From a checkpoint of a small mixture-of-experts model trained on Wikipedia.
Size: 13 layers, 21.3M parameters.
Below are experts of layer 2 (counted from 0) of a mixture-of-experts language model. Rows are named router (the router's row for the expert), down (a neuron's output weights, with its number) and show model dimensions 0-47. Each number is 128 + 32 x the weight over its row's rms, rounded and kept within 0 to 255. Numbers have three digits each.
After each expert's rows: "comes before" lists some tokens at least twice as common just after its tokens as in all text. This comes from a sample of Wikipedia text that the model never trained on. Tokens count by the router's weight.

# expert 21
router:165113088090138107136139097045082165112099171140155123128171173115160122061135152107116113146124080090151139088045112121135132168100110116182134
down0:050120149138073161104164152214179093089167104150103118152136120108083105154135175160108150141133156161139168148156125153111150087210127135096138
down1:142111143143126148072126115183099145180105145105150130095079128128144102133127148143225196170149123103082129098153106111170137158089148110078132
down2:090109127185191131168144108150114120154122094158101145135080132111090088174103146066105131077096119142117167100147140085147136098153130150095092
down3:149155163077097146058076113166150084125121151083147138083135145128122149143125191133151109096130121113151080085109143125090131138111111089140099
down4:082117182078134141109154159161111137131150096076100115082124106122127144154099150241132178092179161142158087122096156141124169144145141116129149
down5:108162147115053152133164135123112083143109130160130156119085108202115117159063139181067130155144154193128161171163136138129112174069155096225109
down6:162130147121082093148168114122154124116115167118160139154108120113120153120107153124122122125135058128098172102193102102178117079148097157129134
down7:138067102080199083075092092135148131152185110091160134129143151131117088153130165134100122117172096102108084145114081155118159084160149148157138
down8:111106170135127087215119170139084158129101107104155177104124088097171165126107100109175150138104119179112156179120097123123183111088147096118117
down9:105144118163079130110141128122165134116088134128117209136150084101132091139085162095147130147083150094088122060093126154079055168150120085132098
down10:106162135159116188104115137158175115148119134141125147107148168105125137090123130092090133156112100095102114118172168121146135095111153189115169
down11:119118135142119192183147196110100143108153093105111134162138126123148141128167135092119162107089130065103104126084071107109130104160134132152088
down12:126147138104110125128137097131181138176135169150125184088134112080135098169094094168071114153148154148133099087168111161105185145169064103153129
down13:126159164149107120150132157066154142158180112115145102063104108099167130145148053190161152160145146100114133138148122141041171083125121137121086
comes before: " of", ",", ":", " in", " and", "."

# expert 25
router:189094075155142137173138063132149138069079114131171142156100150102128162065159166139112081103080134187133111075120125113133173169146133106091157
down0:160133144144164081194215131096076188138115128132166153116121162128110104100122044107124119138155103165093106149108106163127193108129112125158090
down1:100196162127083148140145057166105068118172078107161104105094153187079096073129120106056147166050168101090137122060112113137145081126091105112039
down2:101107191087107165097152122112131124136080177122092097167157090206142112191061097184154109147136166140173146145116115129155076132124117129122093
down3:165072119094100163106137083149104140122079154202098058150124148179146157163140160112102116138112156113188097093125126132139096162142072137075092
down4:096115151109092116148124130130131101111107125147127159093178160168140088099069057051169098081159055196090130107153087147115193127145109111149103
down5:150106146095094105084139131061120154071158168112133070118158136143131102099085108180153180068112073159099112157124107126127159113080155069078089
down6:101111164165123146152177085190149109145132076150140151167186176200068129084111167158109125140150133152081143160120154177143119171149183164158119
down7:146092203064095111141135159153062083161171147093151125127136122151177081070112092116109166134154154139125115127138136060115099142126154125168146
down8:093136212156083211123110075138129020154159131136113196082157166097081096151105079101155078139175092145159144108102117108188094119138150137139113
down9:096142141126142161081130122148133160120152130098147127146183199113105097150205205151117170113114147106187161128087151164132124113139113092135133
down10:109116167145101175074110100186181123137149099072128160181143096135108102091123153119133178095096113144135141127113043139155143108123000099087084
down11:161074157106148155078155128158155063111135123183114189110099138189086139127151094079064162094111109135152120113174111145085147107063109122127114
down12:170163171114097131114114168171191156115128131067134108148109126096139125180084092124131106142138153110144167127105139169153115143118137122104105
down13:082112141116126211218185154120127090131167134164055156108136160130084100116138126112113081094152101109146151142141067063175150162140147139135087
comes before: " the", " and", " a", " by", " in", " to"

# expert 1
router:185119083102153145101135065115083204108127110067129102155113147082147147041215177159132128144091150158124117097147155114151152135107102147123111
down0:053087148091191090156148105125133123172136125150142081099164177094100081153106132062183078151125193087109156120163121117166097162176153078121106
down1:121119131143167063148188093065161128130168120137118158127143131167094198108171099159099170117119169111086059162116124120031113115160125115172136
down2:177130104065159087069119107132203125127123126116107146147085130156141114095133134114127224108099082076156156126140122122118110129147092132107164
down3:146115148095145141090113187119105152155110127086160106185137105060131124105071144171086111086141134161130131144106106132167161084110114162108166
down4:143172200100139153086133148145094137137128177133143066093117152147132162125179075132145161141157135123119145094105142114136200203132112102132155
down5:057169071156135125111045091111123119195120152194111142120089147181158129134166104094157126152140120087096114161128171195127163096139077100175113
down6:151106160152108165089151119151078165104133129164121119150108148097173104139148186071141138087132148119097153104136091155136119200111123155071095
down7:117136125129119100122123112081146122169121120130225141118110198067160161126138137100180123115121128120108180174138118128118143093151103081100166
down8:122096134144140087178142162142083149103139162129131144127056125121079092105128108156085143140167112091153139148167101138157118100169111139118158
down9:137150148133073079132081123086129142158188128066085108125179126097157105164121108156146168067143090100158107112137059099149137069116160147066136
down10:095114075114063040143122153055175118134149157145092180075140123141127130124149129165142134076124099169158112194094128120081100106120076091182097
down11:140108148199096157202208135106087143104110109162117095102178129155084158150157075133111158174154074100120126141139165169078074130121135114141101
down12:188111142104152157082120151153127127091116149171088115103051117141140121174103174147133160087136076105128117137085131118063093130155131125165146
down13:149116142152185105216123097060140122168137087157125110088107134123123144117125118107102112117156100144147138179105115134133137186181146117103148
comes before: " by", " to", " in", "ed", " |", " a"

# expert 28
router:116131111142110121198178120095156184112149132123113137107097166098116121141104142132113147084090139139122180160170118139162138179120070078062135
down0:158133077119161157128134167087141051132146071168148043138115082179168114063076180127181142131143129089107128146163155100097153120167144054091087
down1:156100206118117155145156096131138172148098155058150097124166169148128159141097045127126125173088182185200099094162138095080164109135098090112180
down2:074065151221119124161104154096202111064145079115099118105124174126144091140128074151164167144192123114130113164140155121108223072154137100183101
down3:135081121163167134165182095089149022111171135174140067159143172105119148127119155130076133135165121127103141149150070136175131178113119105147198
down4:066120163094050175169112136146157150122149055151096083037130145105142126161044099137093129103106083144116104091162165129095176107119114118152130
down5:149144090112170177067111047124146109134122163079121154152108100139118128114120147150087076144140150134143118127097075072088062165197139114183196
down6:061147139205121103194117080080116120114144215165135102128107115138158156094140052175064131086159064124143150143125184133105159124095162135154151
down7:087094160091082194095111086135158110129105157117145156161133171078124095119074126155082094118167105158119152148136118096085107143139157103075121
down8:155104112114150138150124121117075111118114080102131090141165177090151065121173134144153176078094168122131085111099139039144114098148161156158100
down9:107124167135140103154195133145138131111138168164114178098137161148194160186178046112106117104116056100127144150129116097150160118133104103034118
down10:066138141119077126137143131136174087111162168086158066125120155168105128118130121161150181105152151157177214120171176068089122117117142110149126
down11:105135112055137129102091116146106134141152180103137109154166123133168124118114132152178169119183135179109146178107144125130104106120101144132075
down12:138135153091131127102144102194101165141150142141133116103117100154163103169090170146085152166128146131129089124140176141086079136157056169111178
down13:144137162144097165141146115101124148146157160170098096162078132114099146135069145172152154116193101124078124078118115143145124135117062124155110
comes before: " |", "20", "19", "–", "0", "1"

# expert 2
router:162103077111138115200135070069130216090115196133133127159138129090121128072178134122127159172106122144123147142085082149123072173165107139123152
down0:045139139170165122159115193184158126107142147103076147163140067145158131095138053106135169126111107096154098092129151188179215138126198156089150
down1:089091199175085133101133187112094149144106103113124097068098105136137188115102111137144151110131184156165129079182150123114126079122103159138137
down2:140138072168157087162074108146087123179118133091154129130143104138147166089164091138089086141228075075119066131107113115135103088082172121136089
down3:059163112104097121143127106151176138113190200144192129168070151116111151134159136189120142115099174117077144175104102051158076140094158152130135
down4:124165135163154075126127100088071118161076120151143098171173179123175109093188151092146093135196115105122133145127081154102105101229156131138175
down5:100053129151083164122089162130082122087141118086119106130167122100140131139136140177130183207136109141161150157163129098129155091094098162111137
down6:092120180167103148142144143194137169137122126184107100187078110158136106164114182162157112070107090119181131129110127091131050115129160132138098
down7:104137134125123109086110114178134137072183131103136126131174128114124112080043101152155122132129148124129134144160099147126155127082120119153142
down8:096148122074147178128192109153143135179098130155128072066103126158049164138153158118135130152167133099168189102117147159069172141141125105088100
down9:063201126162115105108133139166168136136097147133122140143070118096154111105112154144172156070162157168117145090097129072069090113165162167166124
down10:153101142111134070159108154088138190080142131146152106095131138092160191124106178110156095166123144218062109139177167067174101135095176125182086
down11:058173177103161175133100098157149150108128088159138100132154134109193052076115154150147124119090150114114128128161117149111085108144190136101126
down12:080225141126090155129085174186129133093153113149083130172155093134117215130169090109150143157156140156134093175095108139153133121133113091154139
down13:103090147109138100116071139164085115117186156161127093101171129105141143167094107150117120124130127131103116116182100121090144104120120153130149
comes before: ",", " |", " (", "\n", "'s", " and"

# expert 0
router:219068123133207153184134121071148128106116139112111139161153165121164127110085129175147160091134123125103143121127148183146105092082107157120093
down0:182115156174126193101159144134149120165133098127080095116162139078128143123130174151119118129135109119175107128087152160131099123129116115161118
down1:141127096122113138127162100083149104116088117096118135075105145118197152133165206168178110150098107138135137147099116110191155082089171122133115
down2:147094059147080109166124088096060213127118106123096194104122136183138155071166169111146164151080157153092120110168143125161119144114119137139094
down3:115132110122147096116101155140155100139155129150131111142099092068184163053133135098191161120134146149114106169145103064081103124142117114149127
down4:164125061105148100111147132139075170180112140125131034134128161090156115176153143129173124108123170118076104132125113095172110093100114134117081
down5:093126146149135092107153094126098082156148083113166143114154124138098077115131111151140103088152095109123094166120125119138144131063188155103124
down6:145109103114121111091145135091118131124113105079118116055143192143122176179088159132101106145135102126120140119078153090116073135145139145159115
down7:140140166150103182048115146122124074119095166102218077155104180171104099120161163121112067128127173163179135143113107088146120103148114122133117
down8:145203097174172115162138137148186162140129039120081065130103127119096145138124122121133102103156110113088183077106114153141140172062185110110099
down9:132126150103145166110095109152192062083111094116107120133133153142108154123116185127128097149104120112162175045145140127162109128140116130153106
down10:150162174085083211088150154081123117166122167164095084114100168139131118129118200149141159113154133139165110171112138121118115108122103184137131
down11:140137130091139137189142113110105113139128134180169078093156184132139148094092173030157117137097103139126150147080141096171139140163124153117143
down12:072137081144110150098168103136206076190195130045128135105168101119157126076125105117106104053102123135095091189073106124063100119107128137125134
down13:100142146127172215153134138134233147083110100154149145116180146158123131069116100114131144151148126155126171144142129077118072117103130083138154
comes before: " ", " the", "1", "0", " N", "2"

# expert 9
router:167107104171173108140209127135127191153119126118134213139060130123115168101143125122065157154120076146163161160115125169142141160115100082127117
down0:116070088128144113123098110095132111121158134173118042161098145140115187139127199080170080175106124160052122149163110182125152149113141098129154
down1:086129110157128169166151222088183123151124115114153150104133174155198145088075114092098110190104087114163106122218120098151077112128167122126133
down2:110150156141117120136162163118116100119137118099192098152091096129126138124195152108099110108112115109126136127069165159082125162127123135110151
down3:155066142097140082100165035182180137077130151091134154174117107125158165107078124167151119127170113089155128133143114105128143163108153091139097
down4:188111126141130075164157184136170154108087074122103164121113091120138166154189165154148076107020092134112065076175110145144098115105104122150089
down5:104066095124149135143112082153139159081149129157132169122118127138176150157185106081151131099081166130106174119145157085138103158156170108067130
down6:108094151130106082142136111164086185139120128092148139128150167099196115126121137079141096186120158125078120170108150154143120116129121203093142
down7:136153129100085081147081105106137120169115166102126145063116116156168077098123157084147082120165169108165126115113196130146163117129139077103134
down8:104111130042077115120103097186165156119114110162094157106136102075179069139115125160144120158078123143181149211120106102141126125163150189150113
down9:117111020174163158127097133179061193115127146091132111129146159100067143105156078164151101097169105090088155132154140160115153112125128188153141
down10:099103115096106106133165114192107120146175191095170127142138078108105133183074158151129107093150127116101181142115089139109117116145141186167161
down11:176107088137151109067105089129113087097137128114119113109148143132128153074151159152134095124096117090099102156076106161139162092128098096087147
down12:096091088136074113066172101158085190088121147106138101125175183182149158096123111179071196105137138197162123178125130080142146103164162118095152
down13:098103148115122135131173126178099157146125105136126123101172124066190100169138128090126145137122137131132110171141133162134123098108130148092144
comes before: "20", "19", "1", "0", "2", "3"

# expert 15
router:134108120125131126142157092133116178088087156164068132179128166091134132091157208149135120096090162183134143119062064116162075121163107106124126
down0:107111143169082140171136106151125116101141137138087131116165090151104130092162181156097157104054093093093099127126120066111145137169128159134151
down1:151108112145163137134112119091109074137060105084153126100104111157155145102186099072121131096096147101115120119129161106163149129122133074107134
down2:231062066102188130114131106058093163148127121079091114101128135142143129118134153136136112096165137129100131096152141097124175153112112103159115
down3:129149173174218117107099169138144132122156126094123157104074120104100152103172070127140125105159172125175156148177159124123106117140178113138151
down4:128163138130129157131174152131152099150140136108168132100132147137126113094151110096094063112110160153151199148050059154133173129120122066120109
down5:082139130084128144132096214163132101080159140133134139131124086070169172152136098094127146140138137136117147153148100095155124167130126133071127
down6:091126188150131105128118124160138119167077132167142137138131106109128140163136060132202067108102150132147091080094133164078105133126099138069147
down7:053116140119061111109138132137142076115128098153068141115060136187088189131133173154141121130112132135105085160085181125139091121153113148202108
down8:151085156157164161164164100087106093184182117148168127118117162047049130124156156077153055144116127141149145156134124122098154152149121116088063
down9:127115100111150143189178125158184167116132136161170103126131172138162124156046136162126172119102096155151188111096116108108126107142135181178113
down10:163135141153099183104097101109224129106166102159144124151129170136094091085104133172140098133174102153153188110079119145093105102080100139112099
down11:099088116141177154198169217104128094090118165106150121063150092091145131170131106101142110099196120106141105134171124165109102167153161130069110
down12:094190144121068164112133060157117079172157115124152127150131121147103144126110161171175155151120117153086145158124158159125193180130110096115167
down13:198048158161129097165127182126093155114091107093139105148144103085158112135144155134124143137135111091134156215153104127092073105163181137084079
comes before: ",", " (", "\n", " and", "'s", "\n\n"

# expert 29
router:143113021119148119128139122117087185109112175100114114107137161136163156062202125126127138121088136156102137071098116179133138107097159159125117
down0:185106088175152087194154162098119145148117134147092138128074127165142110156100117082112130144118106145125210098131067126118153138105085140143089
down1:119183119117157168075048122176106106159164133143127123172107143147169144159145147137093157059116119169176107116111139133128164139125146142138173
down2:121089143081156109120125134170178135087100125093091150106116181072147127079148106143090177076111210141150074125117110141124070151110111136129083
down3:133109131109151136106048056165133132081053101153122041194113157116173146105092194188153136110063101097113117091087183070173119085121098129136154
down4:058129124101132185092076099184169131119071103132114101131118153050150147091095171159151116093077161111099088120066129103175101092092147121089093
down5:108153163113098128095082156206048127142158130125130213120163130090107055139087136156123140161186111083095127093138130116136124162126144143121106
down6:130133083113134044132099176110125114153078074136189124109163126147114109140151117072173125116135120126111176169132094159104171186135202117132112
down7:126129130100068162057118148119118127073110109092108122116096123205112101193115085158138191120098118101177166175130156100100118115135145136075127
down8:085074108118141147111152140115137094147126124130142146159158111191144090140092098109131169127120129085089114153130119140150133088171089162196119
down9:084157144135128170145079143189150106133194118077088093182117103050151135128148111089123100135134157108124110110132130146170143118159081173164104
down10:110170178097128128107133193161128141091174101190090176158141155152178159092087130130131143098102155103117125118171158078161122142080113104189161
down11:199166096060139163086143142171176129149143110094165146154170143150164117131136152122088179119143150124102102120174125129107141084092182118130086
down12:093175117107143182063098114123179077125098067141134096161126143115153137120113166110165119132148149091161152090187116079131148125095124177074103
down13:183077074139117127097139104100110136158160124186087078122138137083085117117095177106114141169079135166131121104116111131123114120089094131149109
comes before: " of", " to", " the", " in", ",", "ed"

# expert 30
router:175055146131105128161151094021114126161109167110194109116202155102147118061084145162139155104083178153128100086122137150083132152098121140146160
down0:101131107133110162118151125117141079112119161186135129105112163178105155122154167135157166163122113167094161069110098124222100126101132160064159
down1:065125141073071134118163135137186110081108145106103105097142188138116187120157148171042105111146112127096106065159162177123120067128119154145108
down2:108108120095152064104183100164066186103137138183085114143139147188099153117109108154088172154107156099155153142154130087130062152117111143185141
down3:164129139157133086150187128168089142101150073137122136108063110112146216145127148124085157093155126133105104101144140176146163143134168096178058
down4:127166103167041114202108055097126157116079132112112090139170128158110116096162062169145103105193154159112084156089140116130166142092092151179139
down5:135127118107157136149160061170160175167104162178133117172118110144135102089110168137069107069136138136168153134169108144125097102157131144167150
down6:094123145173128158113170113129162091193100140118132143125171140103113125194099140116174144118159126103114091067153157148160124058149169191171120
down7:110118099141111130147131140160185184117105082114133153174119107105104148137174124081153094157137079080153144143143158200160118140159099159090111
down8:182076165122117130090120161158117076129117061133104182118126111127147157145208176153107190140148110152130148086150120083181172176180173121152141
down9:088203110201142141142155105119107086098147168151142107146099138087145131111058094139047127073142081082161208093095141102069133171138087115129081
down10:167158193116124096192171116101107151079144159162096103072097123106109089106144155122076115113151105130099140144123130128092138131127105083111157
down11:081171188104131162115114125120088126127105115149101103067162116128075144099199127188173125162112145121095112174130137119113090095174096126141160
down12:138128111140137117147133183099090164149126166145145110173165204097116107167150116123132137104069188189130146106132112119196127136211131107124124
down13:120181158145058151086120173110198000094143143141087054103140142088116115173133091118116143082139173122096107102123153117095104142141128151102153
comes before: " ", " |", " The", "%", " In", "=="

# expert 19
router:149115110123163109107128079038083188118116165105117120172184149110124136024163153143058148155158110162141096122072128174090146148075104074161124
down0:151119186134173110099046140089118097136119135189145134176062134159156124085129173143071154101092096137088105124134130150183105160115160110131061
down1:123068173121123181164134121151080066172134115109168117103137165142107129137180186197048172148154102148159112144150129134177130167133140157118144
down2:106073140130089150151153079090200124137095113090166095063150105141180156165159138123108095112158090087166078078150132088072146099202106162184128
down3:107139178076073130121140108157118139074167188133132064178106160093161130097134162224141171096165115197148143158106163092136090122135107143124158
down4:177157195143153120082157141122111128119167105148162095105126152127071131153147131115112112170158153092129099080153128139163129145053141104149093
down5:140178227113115185095119134128152129138099133077155132143129105111074161090135130113117134068171087127154108056080108125126143191134119156133136
down6:029158092123057101116156116142161064096169100094110128151095119153170095150107160126147138116115132193137075141123119050127117083089109064136121
down7:075170112176085122181111115159107132082124109106178123152114143097167125140100115140150089132058148139140145134113065095106104107095151115102127
down8:105113144144094123109071095130170129103095128116067151160092141153156148031088112084153159075133116144149103106099102136109104148125143106088161
down9:156107129104103131184087139090130134079121121128122166159105117125147116126154069186114120147163092155193171109142097096089098108155064162109102
down10:170078111076096130068168126145202145118170137070104124125122164100128128146107069185137182124152117143173101133164110130088139125139148143081123
down11:138120091173169139138137130129109083135074090143153179105111090129107135118139128065109108161118102114131049075125158165127159170151119126150103
down12:156089163077121157196073124100142163115067137134159058171184082152149166096061110122090154069110146127115117147105119106083163161124135095169103
down13:109126170093125163141109165195178152072177139115092128125158146156107174168160156117139155152120166198146183079133105062156120077120137149159185
comes before: ",", " of", ".", ":", " in", " and"

# expert 10
router:218052058084189131106125075122059178083079078097116150183109123115194216162137107133086168147105125114120116112123116149123130118181126135152102
down0:097137124120115121195087109089115184142176158112113110122140114099145072168147148137131141150116117088136160203155126125081129140141115127101172
down1:080156116138179113201132109168095120159170167127122212114086109156124097130175123096165069117201138100085119100131168112105122140157146109104105
down2:141124078146105064112126138088095164138147169162090091139136144120098130088198030144144177155159112062123089099130164156136120174102164148126081
down3:144181073126123090117111108067135166060094195067109147120089161154106134121097177177072098099217127100129159132126091151139109080102139119158131
down4:107124175152099090082186187152171102135155179124184136060152149113126146164173066165094159172135104105129112161126124174093134121113075158090114
down5:106150126141105133152139122122148117132146155095200189131189174151085136162090068114045100115131169206117166071161137106115133114105115129206096
down6:136121163091085133191083106160114117142129145117121105175164158181103146182151165167118131121175116120146100160144026115125157152133083102134143
down7:091158116180123145129162088088084163106109100164140101127088156204112107140167200180110133147139103115096130166111165062144148143127091128087142
down8:079123074143152093145108074097201134166151094104071127152135096138136078072153116122134179064090115092193165096126055174207175155110165131125092
down9:067116091190133095202128154151136103103119110142137201070170082135094144104202114097127138133125082096130117154140129147145148129177142146119125
down10:138126160125134182054145162186110112108125151085110117103209147127143138139166116115121090118218059126152140152120114106148161188135164133112202
down11:139128110129123185222100133134073141140104100137146112155153158114159128107116141200153124101120118065173104071159077151120103191119137179114210
down12:179211100127049123186100087093157178118086115144121142157129169129141105139164122166121132150095096118190079086131122066122112097111113152116158
down13:081130090121143109110133105103114165149160089107152118188144094139122092124155131049125126103105150123095151086188182134185157131140207114130098
comes before: " the", " a", " to", " his", " be", "ed"

# expert 8
router:172085143083177097164162148129074186108153115158079119174152170087171104054128127153119069188070090104127123140130107129140161090145148132112106
down0:156077106084167200126138177185069120102158117172095175156118171127130054139149140132143125081152100102067094179114095110114136193105112126127129
down1:080147115080079039104116148112080080099082141130093158170108129114109065163131160147119090111146103122109184112083152049107105153160130094140148
down2:102107175163125143120142104154122114168144160124121160158064155124082125110122185108099098132138079062085137066130157177154130070113138152160109
down3:196118082057087165168068116109155090099113122118131074122171111114161116083123115134195156130140064119120119120064152113126194090154204138129155
down4:133143169133129216133136092150146127086155191137096119095131126164139165118166107101110145128093146108089180065149088115163087080070166083093125
down5:157130126110102157082102142126126126121091095158149153086155149130091152148131118153092120104107146107094129128201172142085130105101100067096153
down6:139149156142074123109142126145090108096158119132131115107160179137087165135111090123161178101176123146106115156150090155104159112092112118112180
down7:148111113203140149148122114081193153138068183131096097164067143104097181100143149089128127092091091112098168112145128120114111178158169172130104
down8:145128140143169126102152104140173093155114130127068125143158149158093078178137167128129109111134131146154134137195068150121123072089103125113184
down9:154120111131150123154097178155127104167064142128119128137112145171131141144098153131127145106185124081158171209141159115097084128081092122124180
down10:092134114154171117112162163141146117147128140120220151122169135071111091113137087067180151146124136178106101156173102180143142150162140112143103
down11:049076095074037110140108071105154162125148120085158144148122111114142157103135165115143110160130121184142189127094091140112163099104166094138132
down12:096085119128093126194125122140082128097130144173060127160136116168131119116109124187124150056142161151106135152144168080105086075079088145117108
down13:163090126173147099129153166180118128117079087124146175088144148150109162158072155118122156151116129077054133150148134110136067144180183133137121
comes before: " |", "|", ".", "-", ";", " |\n"

# expert 13
router:164117112212169081158131099093105162102071133155169158117142064152110154099163168145091142157044150123105182171154136129123088158111072149097098
down0:146104129112137098167099182143087134135091063145126119123178086094104169110157083057129113166118194106138104131155133128142101147129120172082134
down1:175136084148164138122098124100112149112090115057050123088112114158120136095113184130134181114089110172131088123093120155101089130173158132100084
down2:081172127103151084121129059151158135097114121105125133148107104134118139122117145169116163110098085166089126068150063163047214120131106110160115
down3:117090199142145148117211136156160095097131153078095097180148094179153140133112079123134116136139124140193082128170141101094148115110131154163103
down4:148069157180161068125142122125074157115121175072126093137125142113134118119157036124122173088133097121145121126090128190066127137178090171084102
down5:109124154139137107061133139152165096165149182148142142139109116065145116226174143059114134151123183057108136149178148177158125102071178158120043
down6:109129184121125083113149191093132148128158136126112116133162186166110129049132130166101130145115160168058133145114107121104119161121138122161076
down7:148151148104136121141146104099166092134127087145148109165131165103050098155120156149125067129104117126165106152095099136086070133151096106104082
down8:172087113104109053125151123151074111101196138121170121158138111121134107073177093149089131173116200121153154141143145043153166098137093105087132
down9:125139123133141095094127113147107181108143207094137109146081081126118114130197110114136126135079159187100127149136130173148101116074160110177130
down10:145146163163163153135101111125145109110108092108174219065134134100117141166168139173129155191107138085134138212124155159141138113105106152093141
down11:163084127161157072119064103129161078154130162080125121138102116126102135088158132058121132060158174153159112154111142173126109153123159156183190
down12:129134168143122101124129126146096112110135092120108131111092129107130163115075096160101107115194174117112130116123096091120138096113116180111120
down13:106138071128117073168124058122149158075119139160119139132147145134120115152175141140207143139115112121147124156120113059134131135171144149160124
comes before: "-", "==", "19", "20", "|", "The"

# expert 17
router:206072091158128101149173150090121132104083127121137143114105065119124151118121143162096126158114147149135173130069165140179108154103104148079157
down0:097116057089137155121121067111116140094046076165115169166090180114106108153114130094086145180129119114122113158203165221164125137109162112170130
down1:174135071165120113116163103151113126101068102134190108162132104139107100035096164100173112055099157132119107115138170119104131186117064118138124
down2:137146142078160118128147076128086153212111108111102173133131151147084184080184159168129122186128127155127090169200145196138100132114185068126157
down3:134203170147151107106116093101155191090091168100165167112064107100089131118144141108183180126148203095141092147111098143121118109074052112115127
down4:150128131126137079165107152174136131171131141150144122097061081126133093165104087173140113143121167176146164150149070159122155112115193156049127
down5:143108130116108128178150115176131055147124200142122118092125131126188123127170146163185168120180143132152138181106131110087146107134121155088168
down6:151138106133126146106123134122090158125133143137104121176179160116126090073119095170168082168120096061180152102126116102136170074152151133111093
down7:115150080084094076114035132142112087124098112137136147111161144123092096094119146185186139120111126130088177153155097172140109134174152117128105
down8:188104099156148090137134136119107080134028141169106116127063155111091121166116137122149091114158127108136127064118093163200100127131135155135147
down9:141076170061149175133112149122073202140105144125159142125079157170099178097177136139127151108118143139141184026166167104124094115123164093132107
down10:140145150136131146132153162113142094141156104133134103122144149128143090116137153142149163109094092038163067079164082194103144097186153143107133
down11:127134110094139101139115107080137212124145141076170094149174121094128106144118124139138122101182081139130040123195084102111097135116152145120130
down12:098114182155125105108109120112086132151113106164132157073178134138151161138206127072182050137124184059150172154113144110116121166159115149093187
down13:115117108138197108162164152090128132140112137146138145192175103128105191139132101111115126092137159100075128135123067140132161179151112094159088
comes before: "|", "-", "==", "The", "===", "In"

# expert 12
router:124078109112147132212135096077113106119100109075127132127135092120142157095120125113123172138108056129146099100169120122051116117100106149070122
down0:117174089140207072118132160107126129142104092172096077176108174096130139157108086132130112099149112122180161105167119129172075115146148141145117
down1:129137182105063158053127082164183043189096094099116107168113157176134112183124192133189134091164106084150164112136189150160071175164117130099117
down2:152084130124140094100116084144121080143171129136121133090136116094077112147136151083082096138115163155144167154126134099146165160112122141129132
down3:126152166138046139158109129067165136117170101144091181178168144168190155139148126071138087166091192152164103101135137138128143124105133101104159
down4:131083160158146098115156100135068137126164100106171150147138098111132130099180202129146121179115199149158099154133098090152139174153074161143100
down5:095069101133191143126172096079113092182152117114160120162111164110108071155133116105139069122146171157110129200122189105082163192132158130092110
down6:130124130157156153103119118123186047067108077136204138151125181156108129148152119127130163112106104047109090151147162159108085092152171122152100
down7:154140139111111147131161137149156125172103128132136121039189153162106096161083119085107121122141083161168139109083204079134162060154128094115143
down8:108086140116100138106077172146079151103127109116193123091163130115144151149156138102177179163087135148171103123156141150096122153163118215089154
down9:148137150118081138152074126106119100110233120135077105075179073166154069149197113153146141154185147152153126131141192077162139166141134186168120
down10:083168167158035131199138109073176113117095165141103103136135134102133111172076084130137153130132111096159080100177107131134155119123162147139117
down11:135153124115102155023092167150181000102090134107113141126092186153126173196176087153108121130137137071123136166153159113138179178094116116099154
down12:143136126113114186142133127173146128140095072111095122166126171153103153194145122103183080171137105125114112077115142165064170183172133142097198
down13:092185143127133160137160156146126105147156151140061110151144138117132134098092113065123125155101104172131097072146144214174186135082131095125157
comes before: " ", " S", " L", " K", " B", " P"